Experts of a small language model: 10 layers, 256 experts in each of 9 layers.
Below are experts of layer 3 (counted from 0) of a mixture-of-experts language model. Rows are named router (the router's row for the expert), gate (a neuron's input weights, with its number), up (a neuron's input weights, with its number), down (a neuron's output weights, with its number) and show model dimensions 0-127. Each number is 50 + 12 x the weight over its row's rms, rounded and kept within 0 to 99.
Before each expert's rows: "comes before" lists some tokens at least twice as common just after its tokens as in all text; "mostly gets" lists some tokens that are sent to it at least half of the time. This comes from a sample of Wikipedia text that the model never trained on. Tokens count by the router's weight.

# expert 112
comes before: " by", " to", " in", " with", " the", " as"
mostly gets: "ed", "ted", "able", "ful", "ied", "ized"
router:34 59 71 52 61 35 46 61 46 69 67 60 55 45 55 29 60 57 36 50 55 63 27 56 58 52 46 37 33 42 52 43 45 43 45 44 55 62 63 36 51 42 67 45 58 40 47 43 52 67 40 39 45 62 35 48 53 66 59 64 39 47 29 74 44 65 27 34 70 46 69 39 54 43 34 37 27 39 45 46 47 61 46 65 57 43 37 39 33 32 49 37 62 69 38 36 32 41 62 61 63 26 62 52 67 50 64 39 59 67 64 52 60 54 52 59 42 55 38 40 39 71 55 38 68 60 66 47
gate0:39 51 54 43 50 57 36 39 37 36 63 46 43 33 61 30 33 67 41 43 61 51 36 74 51 87 65 48 58 56 51 41 49 55 58 44 46 51 60 43 63 68 80 49 40 63 55 52 31 45 58 66 42 48 25 37 50 44 33 40 25 57 16 61 38 53 28 31 46 34 69 42 57 65 51 30 57 62 59 58 49 63 47 45 47 43 56 38 50 60 55 45 71 39 60 43 47 36 40 34 47 39 59 21 50 46 61 61 52 56 54 63 46 48 48 38 55 46 51 64 66 64 52 54 55 55 57 56
up0:46 44 61 63 60 29 63 73 29 44 43 58 42 49 45 67 55 50 54 41 44 80 62 46 49 48 42 23 37 48 36 51 77 48 43 43 33 47 52 45 42 62 30 58 29 33 47 56 50 41 41 47 61 46 36 50 50 48 53 47 69 69 47 37 62 63 64 41 65 69 31 72 36 49 45 16 50 41 66 48 65 49 43 42 60 37 47 75 66 48 51 69 36 63 52 39 56 63 47 42 37 53 52 60 48 61 49 71 41 59 19 51 50 45 54 52 41 49 55 38 34 57 63 64 48 55 41 50
down0:29 46 34 35 60 73 54 31 73 59 39 32 57 51 56 54 35 32 68 75 56 38 48 52 68 52 60 54 40 56 49 61 50 55 58 44 81 54 37 62 59 48 52 42 59 60 47 54 64 71 63 48 45 32 46 31 46 29 41 60 43 39 34 55 39 43 34 51 38 31 51 48 44 50 44 65 51 75 41 38 32 59 77 68 62 66 42 56 42 54 52 40 59 53 69 50 59 50 41 28 56 42 47 53 52 28 61 45 50 64 52 47 68 36 38 43 59 25 45 54 64 37 44 38 58 64 45 59

# expert 177
comes before: ":", "W", "N", "E", " /", "″"
mostly gets: "°", "″", "′", " Coordinates", " Clade", " Phylum"
router:55 54 63 34 66 39 69 49 72 44 17 42 80 53 52 29 65 46 46 59 54 51 64 51 46 63 37 43 53 54 48 43 44 44 35 47 38 38 37 57 37 38 45 41 64 50 67 41 43 49 30 60 58 43 37 48 55 61 40 50 63 32 67 32 73 54 42 51 63 54 49 55 36 32 41 55 55 40 44 43 34 43 59 59 37 40 67 46 52 58 55 43 48 59 65 52 42 78 51 62 69 47 69 37 68 62 56 41 50 50 27 38 48 58 64 53 66 26 49 37 55 64 40 55 26 62 72 60
gate0:32 57 42 42 55 48 53 45 76 43 37 47 74 54 58 23 64 52 37 51 49 42 50 68 73 69 60 49 55 63 55 67 57 44 35 43 43 69 25 25 39 58 61 41 67 50 63 59 52 39 57 31 44 55 45 54 66 31 76 43 51 47 54 60 55 49 54 35 52 36 18 41 55 50 29 52 36 24 49 48 44 45 53 45 44 56 68 58 54 69 56 61 36 52 62 47 55 62 45 43 59 54 71 61 51 49 38 49 35 24 55 42 52 60 49 33 47 46 41 63 43 49 62 34 39 53 67 67
up0:32 56 49 48 48 44 51 41 75 56 46 49 67 52 50 35 66 53 52 49 56 50 43 77 74 67 52 46 46 64 66 61 52 33 35 44 49 62 22 30 30 53 65 39 50 56 74 55 59 22 43 40 47 65 44 46 53 35 67 39 54 49 45 57 60 48 47 46 55 39 29 38 52 50 49 58 50 38 54 48 41 49 53 46 50 44 56 63 49 67 69 56 38 41 65 55 53 76 48 52 51 50 70 73 55 59 44 47 27 28 42 41 45 68 47 30 45 41 36 57 45 54 71 23 39 57 63 77
down0:41 49 58 54 65 45 33 52 44 54 41 56 49 68 51 58 50 42 71 53 50 46 76 52 40 41 41 56 51 34 74 44 64 48 44 45 80 30 50 58 26 60 50 45 39 21 59 68 53 43 66 53 41 50 43 38 23 59 63 64 41 40 48 58 60 41 41 53 57 61 66 63 56 47 39 49 43 62 62 35 67 32 36 71 58 40 51 49 49 31 62 42 46 44 54 36 42 57 49 39 51 46 66 31 46 56 46 30 39 51 54 56 57 48 60 27 41 75 63 32 57 48 72 31 61 43 77 55

# expert 46
comes before: ":", "\n", "*", ")", "″", " zone"
mostly gets: "History", " Years", " career", " Coordinates", "Career", "aged"
router:38 42 69 34 62 56 61 57 37 31 34 43 84 62 58 36 54 51 49 69 45 43 38 38 35 48 35 71 39 60 43 29 47 41 52 45 58 40 30 63 44 44 51 36 56 52 65 43 40 67 42 43 48 50 40 32 56 63 44 50 65 39 79 46 62 55 62 46 62 60 64 45 30 44 31 52 72 51 37 25 49 25 43 55 50 44 64 51 40 39 41 42 47 62 39 46 44 57 56 60 70 45 63 35 62 57 50 33 62 45 34 53 45 72 46 55 54 52 40 43 72 74 43 44 42 62 59 61
gate0:43 58 57 58 73 49 50 48 54 58 47 47 65 54 52 43 49 46 62 70 41 34 23 44 72 53 51 73 42 46 57 50 61 64 52 68 40 52 36 58 33 56 59 65 32 39 25 44 58 59 53 64 28 47 41 38 48 49 48 48 40 51 50 58 51 49 72 42 53 67 43 64 39 68 40 52 56 51 32 52 34 21 44 40 31 65 51 62 55 36 52 47 41 52 17 41 65 70 50 58 54 39 45 24 49 37 26 48 54 64 38 50 42 65 50 77 32 68 61 57 45 58 47 39 50 59 62 56
up0:85 24 64 49 33 20 40 69 55 84 47 22 47 55 35 58 57 54 51 50 63 42 36 38 53 46 52 48 47 47 62 37 56 59 49 48 66 68 57 42 38 47 39 27 53 50 52 59 26 55 53 54 35 60 53 73 36 37 59 59 49 57 46 62 54 45 39 42 56 48 60 51 54 33 59 53 45 65 60 22 56 46 50 50 55 38 49 53 71 56 52 44 36 39 44 48 29 70 47 54 41 37 42 63 37 35 29 47 56 54 58 43 46 64 61 51 48 49 50 50 53 64 65 39 35 69 32 32
down0:77 41 53 55 17 72 38 40 64 45 77 39 49 57 37 55 55 47 45 56 53 43 42 64 50 52 54 50 65 65 14 58 48 52 37 50 45 42 67 51 54 53 14 51 73 44 39 65 57 39 60 53 68 39 45 55 48 34 54 57 45 52 58 61 36 66 34 58 42 43 37 50 45 53 60 58 39 55 41 56 40 54 55 62 36 41 49 39 26 28 50 56 26 48 54 53 61 29 63 47 65 63 44 49 74 54 46 55 60 55 62 58 55 50 34 46 62 46 66 56 59 54 49 23 49 31 53 48

# expert 75
comes before: "–", " |", ")", ",", ":", "."
mostly gets: " 2013", " 2016", " 2008", " 2007", " 2022", " 2011"
router:62 36 67 57 56 41 51 69 34 56 50 27 63 54 36 41 47 48 64 43 55 34 44 35 63 47 58 49 53 29 36 38 52 63 40 65 57 42 59 39 39 64 34 38 68 36 49 46 42 62 58 68 53 45 38 36 32 53 67 70 48 45 60 65 62 68 34 63 63 56 42 62 52 67 50 53 51 48 39 44 69 69 63 58 60 35 70 69 30 36 49 39 63 57 29 32 36 57 56 57 43 49 38 28 39 57 56 49 54 66 34 48 30 60 46 51 31 69 54 48 66 58 69 64 58 53 36 40
gate0:36 51 65 43 61 45 50 42 45 28 56 41 41 40 78 66 44 43 53 48 32 40 48 61 66 51 48 44 38 41 42 53 52 68 35 50 72 56 32 47 72 48 62 49 62 38 32 85 32 61 80 45 26 45 64 47 51 61 54 38 58 37 46 60 48 44 30 43 44 36 59 62 40 64 62 41 50 67 44 35 36 47 58 58 51 56 49 42 65 46 50 36 61 57 42 57 53 32 42 72 73 52 41 54 50 42 41 22 48 52 53 54 62 43 66 63 28 56 60 54 53 65 42 40 38 33 67 57
up0:70 38 56 52 46 44 41 53 65 66 34 62 42 76 42 64 33 41 42 50 55 50 51 39 56 43 29 76 42 56 54 36 55 57 40 66 47 45 54 58 67 57 61 84 43 39 53 48 63 55 15 33 53 38 38 69 72 50 52 65 62 80 51 36 40 55 38 64 33 43 34 47 59 52 56 53 37 56 53 48 36 27 58 66 63 59 67 50 47 32 51 52 44 38 58 62 59 27 51 75 40 46 56 47 47 53 56 54 54 47 38 54 52 55 48 48 59 35 62 51 53 30 57 54 57 40 69 63
down0:46 47 60 45 53 52 49 59 73 31 48 67 67 56 53 77 54 54 47 47 36 62 65 51 49 34 70 74 62 40 55 27 57 36 51 46 43 74 31 46 61 59 54 62 54 71 57 56 47 39 27 15 53 42 53 46 53 33 48 44 46 33 55 48 70 28 70 41 54 54 41 56 46 43 61 29 55 36 53 62 30 53 50 61 49 38 61 48 51 35 44 51 44 41 49 49 60 38 56 52 45 57 45 62 44 35 47 53 60 45 36 49 34 41 58 44 48 45 63 47 47 65 49 64 40 30 92 66

# expert 10
comes before: ",", ".", "%", ")", " |", " century"
mostly gets: " century", "teen", " months", " weeks", " 1980s", " hundred"
router:64 43 41 43 55 29 48 67 42 44 90 35 60 35 38 47 58 74 66 42 39 37 50 69 45 55 47 57 33 49 40 57 42 41 41 63 61 43 52 55 36 57 48 38 59 30 57 40 42 52 48 45 55 48 33 39 29 51 61 72 37 48 46 38 47 68 48 46 64 57 27 44 51 42 57 27 53 40 47 62 36 71 51 60 62 35 41 51 44 38 55 51 53 62 56 38 32 37 67 62 51 51 62 43 50 57 52 59 57 62 70 51 30 58 43 45 70 60 38 64 65 62 78 68 75 41 57 43
gate0:64 43 45 76 44 53 25 47 60 56 64 37 62 44 53 33 51 57 64 55 47 34 51 22 36 45 47 64 57 70 52 56 55 49 58 52 36 56 46 38 60 64 45 57 44 61 64 82 34 39 46 37 67 82 60 45 51 70 50 78 54 50 51 59 46 49 44 61 55 40 59 55 44 43 46 43 33 38 37 55 45 55 47 55 51 46 60 52 47 51 37 52 71 30 41 53 40 23 55 44 41 24 34 47 49 45 46 65 34 60 64 41 60 33 58 47 61 53 64 58 39 29 68 40 56 34 34 69
up0:26 53 49 28 61 62 69 52 45 48 41 57 45 65 52 63 47 41 38 46 49 70 54 75 50 34 44 39 47 44 53 38 35 44 42 40 47 42 58 54 38 37 56 52 58 42 43 21 62 70 45 67 38 25 42 57 59 28 42 28 67 37 51 45 52 52 51 46 37 66 54 53 50 48 55 69 61 64 66 39 60 56 46 39 42 59 31 55 65 50 56 41 23 67 63 62 57 77 41 50 47 77 57 58 41 54 48 46 68 44 29 55 41 53 41 52 34 52 44 52 68 73 28 54 40 64 58 39
down0:45 28 50 77 35 53 38 43 46 53 57 36 70 48 51 42 28 59 57 55 60 40 41 64 25 50 71 42 44 48 56 71 53 56 36 51 51 48 31 30 67 56 61 55 50 56 48 54 50 44 46 54 47 64 22 69 17 63 49 51 49 44 23 32 59 44 51 55 58 56 59 49 52 56 64 74 43 26 60 33 76 64 65 58 61 41 43 42 58 52 35 68 53 63 49 35 35 31 57 45 49 50 65 56 56 26 50 40 48 65 65 51 48 42 59 47 53 68 47 55 57 58 40 52 52 28 49 55

# expert 21
comes before: "\\", "$", ".", "1", "{", "2"
mostly gets: " $", "$", "\\", " \\", "[", "<"
router:66 56 39 31 56 39 54 59 64 51 62 43 32 39 72 43 60 52 56 33 49 57 29 68 68 63 37 55 35 54 57 42 33 53 33 43 52 49 77 47 56 35 34 28 65 47 64 53 51 64 61 49 68 50 34 66 37 41 51 51 47 56 45 40 43 55 44 63 72 52 41 52 52 48 59 48 50 54 35 58 46 69 56 66 46 24 62 71 34 48 47 39 51 75 66 31 27 47 59 66 34 52 34 41 31 70 69 57 60 58 51 46 45 42 49 60 44 43 54 67 71 42 62 40 41 57 40 41
gate0:25 43 55 37 44 74 48 36 51 51 22 69 58 53 52 60 43 31 51 61 42 62 55 50 66 57 63 40 72 31 60 43 63 32 50 46 65 56 28 49 68 32 58 64 45 51 55 46 51 37 59 58 60 59 75 46 56 59 49 66 64 62 33 65 48 64 65 70 35 48 48 63 40 46 32 51 54 45 58 72 62 44 41 42 35 69 55 48 52 55 27 56 46 46 37 52 69 66 51 45 61 32 44 61 53 63 48 51 51 36 68 61 67 56 59 48 53 66 46 50 71 67 28 51 46 60 34 34
up0:36 48 35 30 59 39 47 38 42 06 48 30 44 57 49 59 54 53 28 46 54 36 64 37 68 59 49 67 37 56 43 35 56 57 55 63 65 57 69 39 69 51 48 47 57 65 53 69 47 30 76 67 55 34 54 35 53 64 36 35 58 52 53 56 56 39 66 60 31 40 67 73 27 34 54 55 55 59 36 55 64 58 51 56 47 45 37 53 41 75 51 55 51 62 69 57 61 56 48 46 56 61 60 36 60 50 50 56 49 66 55 51 56 57 44 57 34 73 47 63 59 45 33 56 45 39 52 35
down0:75 50 38 63 47 55 74 66 55 62 21 52 69 81 32 47 49 31 40 51 52 60 45 54 72 40 44 54 47 55 35 70 50 60 50 33 52 65 46 67 64 54 52 32 44 57 52 39 51 46 48 47 50 50 60 43 48 56 42 41 20 46 49 45 46 61 46 50 56 49 36 50 49 57 51 30 52 45 65 52 34 67 51 38 58 51 60 63 30 72 54 50 63 53 40 55 48 56 19 53 49 57 54 56 52 54 44 54 22 28 34 66 47 65 39 45 44 49 53 44 39 37 26 44 43 50 82 63

# expert 107
comes before: ")", "–", ",", " |", ".", ":"
mostly gets: " 2013", " 2016", " 2008", " 2007", " 2022", " 2011"
router:48 28 45 44 62 40 58 63 38 60 55 50 62 75 34 37 53 37 70 49 42 34 65 37 63 46 37 57 58 41 36 42 67 63 36 68 49 33 61 54 22 60 34 37 68 43 58 47 41 65 52 69 49 51 35 35 28 51 41 62 35 36 57 61 37 65 35 59 64 68 51 66 48 54 52 58 54 47 45 38 56 60 54 53 63 38 65 51 32 33 58 39 67 56 54 34 37 64 58 60 54 44 44 42 47 57 70 53 54 65 39 43 39 63 24 47 50 73 48 66 71 57 59 56 61 60 38 45
gate0:79 47 48 50 63 43 36 46 51 53 63 41 25 69 45 45 48 72 47 60 58 51 43 20 66 42 49 73 48 36 59 74 52 46 45 53 64 47 53 28 60 55 40 47 46 63 50 73 68 39 45 50 33 55 22 37 56 47 52 37 52 52 24 49 30 38 33 54 57 46 34 45 35 60 56 41 59 41 55 46 37 62 68 43 58 46 51 41 46 47 43 62 79 28 39 60 44 52 52 37 60 42 51 60 35 56 39 72 51 34 53 50 27 58 54 47 44 63 43 46 40 57 58 38 35 34 28 44
up0:67 56 39 58 69 55 40 52 56 51 68 38 27 67 49 54 57 67 45 56 45 47 47 38 74 43 44 69 51 30 56 81 61 57 37 67 54 41 58 40 57 60 41 46 44 65 50 79 68 44 50 52 36 58 20 41 42 52 56 44 41 49 25 45 27 48 24 58 43 55 49 30 54 48 50 47 52 60 52 47 46 67 66 41 70 36 43 51 39 43 56 48 75 22 42 44 44 51 56 40 67 45 47 61 35 54 50 63 47 35 54 48 33 55 46 61 49 69 42 62 47 38 50 45 38 24 38 53
down0:47 48 39 47 47 42 53 48 56 51 54 47 54 44 51 62 47 40 46 47 33 48 49 62 66 49 51 31 30 77 43 69 53 48 38 52 49 70 46 41 51 67 55 48 36 44 66 54 60 47 35 47 34 34 44 62 41 66 41 59 43 38 45 59 78 42 59 46 46 39 57 52 31 54 58 71 50 38 39 66 69 49 50 45 35 52 59 67 63 47 60 57 21 41 60 59 46 49 41 73 32 46 54 29 36 39 54 72 46 56 58 35 41 33 64 60 63 79 55 54 63 30 53 49 45 56 60 07

# expert 5
comes before: " the", " a", " 18", " his", " which", " New"
mostly gets: " in", " on", " within", " throughout", " at", " In"
router:51 63 72 62 42 63 44 35 35 42 45 66 45 61 61 40 75 53 60 57 38 46 32 49 40 64 35 64 38 30 61 40 66 39 40 38 62 50 59 60 69 69 56 73 40 36 47 63 30 38 31 65 56 43 43 51 43 72 62 41 48 46 61 40 59 52 56 76 61 46 51 54 67 31 35 44 32 57 63 56 38 61 38 57 58 41 44 65 34 44 52 51 35 62 44 56 42 62 62 55 38 58 45 44 35 42 58 39 37 60 35 42 45 37 34 60 36 34 62 60 66 72 61 32 55 37 50 37
gate0:47 52 51 52 36 82 44 49 74 73 66 49 31 50 28 48 67 66 50 52 74 54 34 52 57 31 38 61 43 78 43 34 52 47 41 42 32 45 39 23 55 34 50 46 40 58 37 50 33 47 49 49 39 62 41 56 51 55 49 53 49 46 59 47 52 51 49 59 48 55 54 44 70 57 53 69 61 57 50 71 49 47 50 39 65 38 57 30 48 43 35 52 51 49 37 58 77 40 68 43 42 49 68 46 39 34 31 24 52 42 80 55 49 38 39 74 41 62 50 44 49 61 39 75 51 54 48 55
up0:42 61 40 59 47 64 48 45 76 59 62 52 56 55 33 39 59 60 56 51 64 51 42 55 41 31 40 72 57 73 48 49 55 47 55 32 46 59 24 40 59 17 49 36 28 42 42 64 41 60 45 42 34 58 29 70 51 59 33 35 64 55 58 47 56 59 51 56 62 43 62 50 67 53 35 57 67 50 46 58 47 53 61 55 61 36 54 36 39 53 53 50 53 53 43 48 52 40 70 59 43 49 61 50 32 44 44 18 51 40 98 43 62 40 46 66 60 46 65 34 51 52 30 48 55 54 45 57
down0:35 49 52 53 71 50 56 53 78 51 72 53 67 34 49 36 35 62 60 51 60 70 71 45 46 50 72 29 58 53 81 62 46 68 41 53 37 48 50 47 44 38 44 39 64 56 35 52 40 52 44 41 32 52 54 42 42 37 45 33 41 50 48 43 86 43 36 27 27 51 46 44 47 53 56 57 62 48 49 50 63 61 31 52 50 50 45 38 33 47 33 64 53 57 42 49 42 58 55 31 52 68 45 50 66 59 41 42 62 62 67 51 54 51 35 46 26 53 47 26 62 65 49 58 71 43 43 70

# expert 105
comes before: ",", " the", " to", "ly", " by", " that"
mostly gets: " following", " but", " However", " however", " although", " though"
router:50 50 47 58 50 42 39 53 73 34 75 36 39 42 51 49 36 41 48 33 50 50 48 46 48 45 62 31 48 34 43 43 39 61 42 56 53 44 62 45 52 47 38 35 57 30 42 33 51 48 36 50 33 64 45 64 29 41 75 67 52 66 18 68 52 65 58 55 61 55 37 49 61 48 50 43 56 61 44 56 54 68 28 65 83 35 47 63 58 46 50 54 27 65 49 45 39 34 73 56 58 69 42 59 37 58 57 45 60 64 63 54 54 52 43 65 33 55 33 34 71 40 52 41 55 33 46 69
gate0:51 51 67 46 46 38 53 67 25 41 53 53 61 49 52 53 34 33 05 38 65 47 67 55 55 31 51 38 48 32 27 42 42 69 57 75 45 42 30 35 48 37 64 70 41 34 41 33 54 35 45 51 42 51 55 57 58 64 47 57 49 40 54 55 66 73 56 58 49 53 50 61 40 45 51 60 57 65 48 45 57 58 46 51 58 39 51 31 36 52 40 40 63 34 49 46 59 52 42 65 62 61 70 49 74 46 31 57 64 50 73 65 41 75 55 44 52 52 43 30 53 49 40 57 51 30 42 44
up0:41 66 37 73 31 60 55 47 64 66 42 46 44 70 46 20 70 64 57 52 36 68 44 50 58 58 35 54 53 73 63 60 46 33 54 32 69 75 70 44 58 55 34 27 63 60 52 73 44 50 49 37 65 52 45 46 48 47 44 49 44 67 63 33 50 48 62 40 63 44 61 29 48 45 59 56 34 38 41 65 47 43 62 50 40 41 38 66 60 44 64 47 42 48 41 51 19 55 55 34 31 47 46 40 29 47 50 43 26 50 34 42 57 34 59 56 50 52 36 58 45 59 43 48 45 68 47 45
down0:56 48 41 42 62 64 68 49 48 33 53 34 32 21 53 62 44 27 24 46 63 42 54 47 50 23 45 48 64 28 36 36 70 51 32 32 45 61 57 53 51 43 44 53 67 44 58 40 53 42 51 61 65 48 45 53 68 66 49 40 59 39 34 62 52 33 41 64 55 55 67 58 57 55 50 68 58 62 33 53 43 40 50 75 53 52 47 16 47 49 47 60 59 45 61 59 62 39 50 53 63 59 57 69 50 41 76 58 66 38 50 59 67 68 41 48 43 62 55 60 43 51 32 34 44 27 47 53

# expert 140
comes before: " of", ",", ".", " and", " in", " for"
mostly gets: "ion", "ive", "ions", "ising", "ives", "icate"
router:48 63 63 62 60 30 50 43 68 37 69 25 49 46 47 45 61 60 43 60 58 53 42 43 49 59 38 60 28 42 44 60 63 52 50 67 52 43 67 58 50 40 51 38 55 31 49 35 42 47 27 44 36 27 43 42 44 41 62 66 54 37 27 44 63 51 35 45 67 48 45 36 47 52 68 55 54 63 40 43 72 54 38 60 46 36 27 48 51 43 49 35 49 64 46 31 36 54 65 78 59 53 74 66 53 69 39 56 65 48 50 70 69 46 43 62 42 67 31 41 36 53 58 35 65 29 47 59
gate0:50 40 53 59 54 33 53 58 31 23 42 46 75 29 51 46 59 62 43 75 71 55 61 58 50 54 35 46 39 45 54 41 47 33 41 46 47 41 38 52 51 37 48 42 49 54 46 46 55 39 23 57 51 69 55 35 58 65 49 72 31 54 50 49 63 54 72 38 47 48 40 39 48 49 38 60 48 49 46 48 49 59 59 57 43 43 44 44 61 69 49 45 34 64 44 62 59 71 45 58 60 58 42 79 84 50 60 55 60 54 27 67 46 23 44 38 51 62 24 25 60 64 31 51 40 47 59 48
up0:58 46 57 33 63 30 44 45 36 26 18 58 69 26 46 47 75 52 36 62 62 53 43 42 54 51 44 33 37 30 66 54 72 32 38 58 49 50 40 50 53 26 36 62 71 67 23 49 53 38 37 64 59 52 60 58 56 61 55 60 50 47 61 52 66 55 75 45 49 56 41 52 49 55 56 57 56 48 63 44 48 47 65 60 40 47 39 47 69 66 52 48 41 63 46 59 66 73 59 46 50 54 41 56 76 48 46 53 52 43 45 53 54 31 66 28 49 59 37 40 45 66 29 53 35 37 56 56
down0:58 58 51 49 38 71 63 47 42 69 42 26 44 89 49 61 39 48 56 30 32 38 51 66 45 37 50 55 61 65 32 55 53 50 61 36 49 48 43 60 53 54 51 39 65 60 82 44 48 57 60 53 35 53 42 59 24 54 42 48 45 54 62 50 61 58 19 52 41 52 32 51 44 39 50 58 60 46 59 70 64 67 61 39 65 62 61 59 39 56 33 48 48 47 36 60 49 48 48 56 35 42 55 50 33 60 51 36 60 34 54 39 50 54 47 51 40 32 48 65 70 24 19 59 46 62 42 36

# expert 201
comes before: "s", " the", "tain", "prise", "ing", " a"
mostly gets: " air", " attack", " Ang", " south", " enter", " Les"
router:70 40 64 51 52 57 31 58 43 51 54 62 66 43 65 46 67 66 51 27 38 52 45 70 36 55 41 51 32 45 63 42 46 35 44 55 61 47 64 62 49 61 32 28 61 37 60 42 49 45 60 68 62 56 27 54 39 60 56 72 46 58 60 52 52 51 62 68 73 38 66 43 66 69 49 42 49 51 59 64 46 75 41 72 40 29 54 63 35 34 50 39 52 71 46 47 27 33 54 67 44 68 57 28 49 60 69 48 52 46 37 31 40 38 47 65 65 41 43 48 57 49 59 55 43 47 42 57
gate0:65 75 45 36 26 47 22 47 61 53 58 42 52 43 45 66 46 47 11 41 46 61 72 40 37 43 43 57 48 36 55 63 61 66 42 55 30 33 51 54 40 59 50 69 38 30 55 44 54 53 56 47 59 41 68 38 79 42 34 53 51 30 38 40 87 42 59 53 40 57 48 49 57 45 71 47 43 60 47 58 55 61 34 40 54 59 42 54 44 38 65 50 48 48 48 51 67 41 70 59 49 59 34 47 30 56 29 46 63 56 48 56 40 59 43 41 56 56 44 61 52 44 39 67 32 41 65 48
up0:56 30 40 73 68 55 61 47 42 60 59 53 64 43 44 55 51 25 65 51 75 55 53 39 49 68 53 56 54 52 47 37 36 52 56 38 72 68 34 72 61 51 50 61 70 62 35 51 62 47 38 42 49 58 48 52 46 41 46 30 60 51 65 51 61 80 44 58 39 52 60 65 40 56 56 28 56 28 47 43 55 42 26 66 38 47 55 42 50 43 63 38 30 33 28 48 47 65 38 47 55 29 43 48 47 45 63 51 28 41 50 55 67 48 32 42 24 39 61 37 65 33 31 42 51 60 55 46
down0:42 41 21 41 85 58 64 40 62 48 56 56 53 54 56 38 42 35 43 52 62 23 45 52 45 55 42 74 64 56 44 47 62 26 60 44 41 26 48 55 54 43 69 43 41 33 58 78 62 22 53 41 31 56 54 68 33 44 56 58 72 48 37 34 45 55 40 67 39 45 41 47 35 64 48 71 54 37 43 22 69 47 66 39 62 39 52 51 47 53 58 56 49 41 69 55 62 52 62 35 38 38 49 68 52 43 55 61 51 50 60 50 47 53 45 66 54 59 46 62 48 32 57 52 62 38 54 58

# expert 152
comes before: ")", "′", "″", " |", "°", "."
mostly gets: "00", "10", "11", "14", "15", "13"
router:61 54 33 51 64 42 53 71 32 46 38 50 56 35 38 55 51 39 73 37 45 38 57 59 64 41 59 48 62 37 33 49 71 49 33 62 51 36 57 54 62 66 46 40 51 45 61 56 42 72 34 64 56 56 41 30 28 49 32 55 52 41 49 66 59 64 58 59 62 17 67 51 39 38 37 62 53 37 25 48 34 66 75 60 58 54 46 68 55 42 60 59 50 56 65 32 39 73 50 53 56 39 63 34 37 53 52 54 45 57 58 43 29 64 33 47 59 59 41 52 48 64 61 67 48 61 62 41
gate0:46 50 31 62 34 65 47 45 39 75 38 64 75 69 43 46 35 50 55 48 49 45 40 29 35 40 57 58 42 54 54 59 43 62 44 47 32 66 68 58 65 43 68 60 74 40 54 70 54 43 44 69 73 58 53 41 49 50 54 54 54 26 42 73 50 35 32 65 53 28 79 47 62 56 63 48 60 53 42 40 38 46 38 45 35 62 63 32 50 49 51 52 46 47 54 61 33 63 31 43 26 52 48 49 41 54 80 52 55 49 48 41 51 59 50 36 53 28 44 64 62 46 32 46 59 58 63 50
up0:51 47 42 53 51 61 33 45 50 58 34 57 58 67 36 47 38 47 60 37 52 37 30 45 26 70 45 57 45 44 41 62 62 52 33 40 38 71 73 50 55 47 55 64 53 49 26 69 48 37 40 65 66 40 48 39 53 61 62 55 51 24 44 80 51 43 22 66 59 30 91 49 54 59 50 53 60 52 45 45 39 51 50 60 32 67 45 31 58 46 22 58 54 52 47 64 32 59 35 49 32 53 46 54 51 64 77 55 53 52 48 50 48 46 41 33 50 50 60 52 66 46 44 56 49 46 62 57
down0:50 49 49 45 33 49 54 57 59 59 38 44 42 52 57 43 71 54 51 44 28 54 60 41 51 68 69 64 67 49 48 45 47 31 45 35 49 50 45 37 19 51 39 54 40 47 61 35 29 69 54 22 52 45 62 47 54 61 58 53 65 54 58 42 35 81 82 38 60 32 42 38 56 41 43 52 47 46 69 80 40 49 76 60 72 45 35 63 61 76 48 44 67 53 57 47 44 59 62 52 42 45 63 41 47 60 34 58 51 46 71 46 43 48 62 50 42 56 63 31 43 34 37 46 34 46 50 45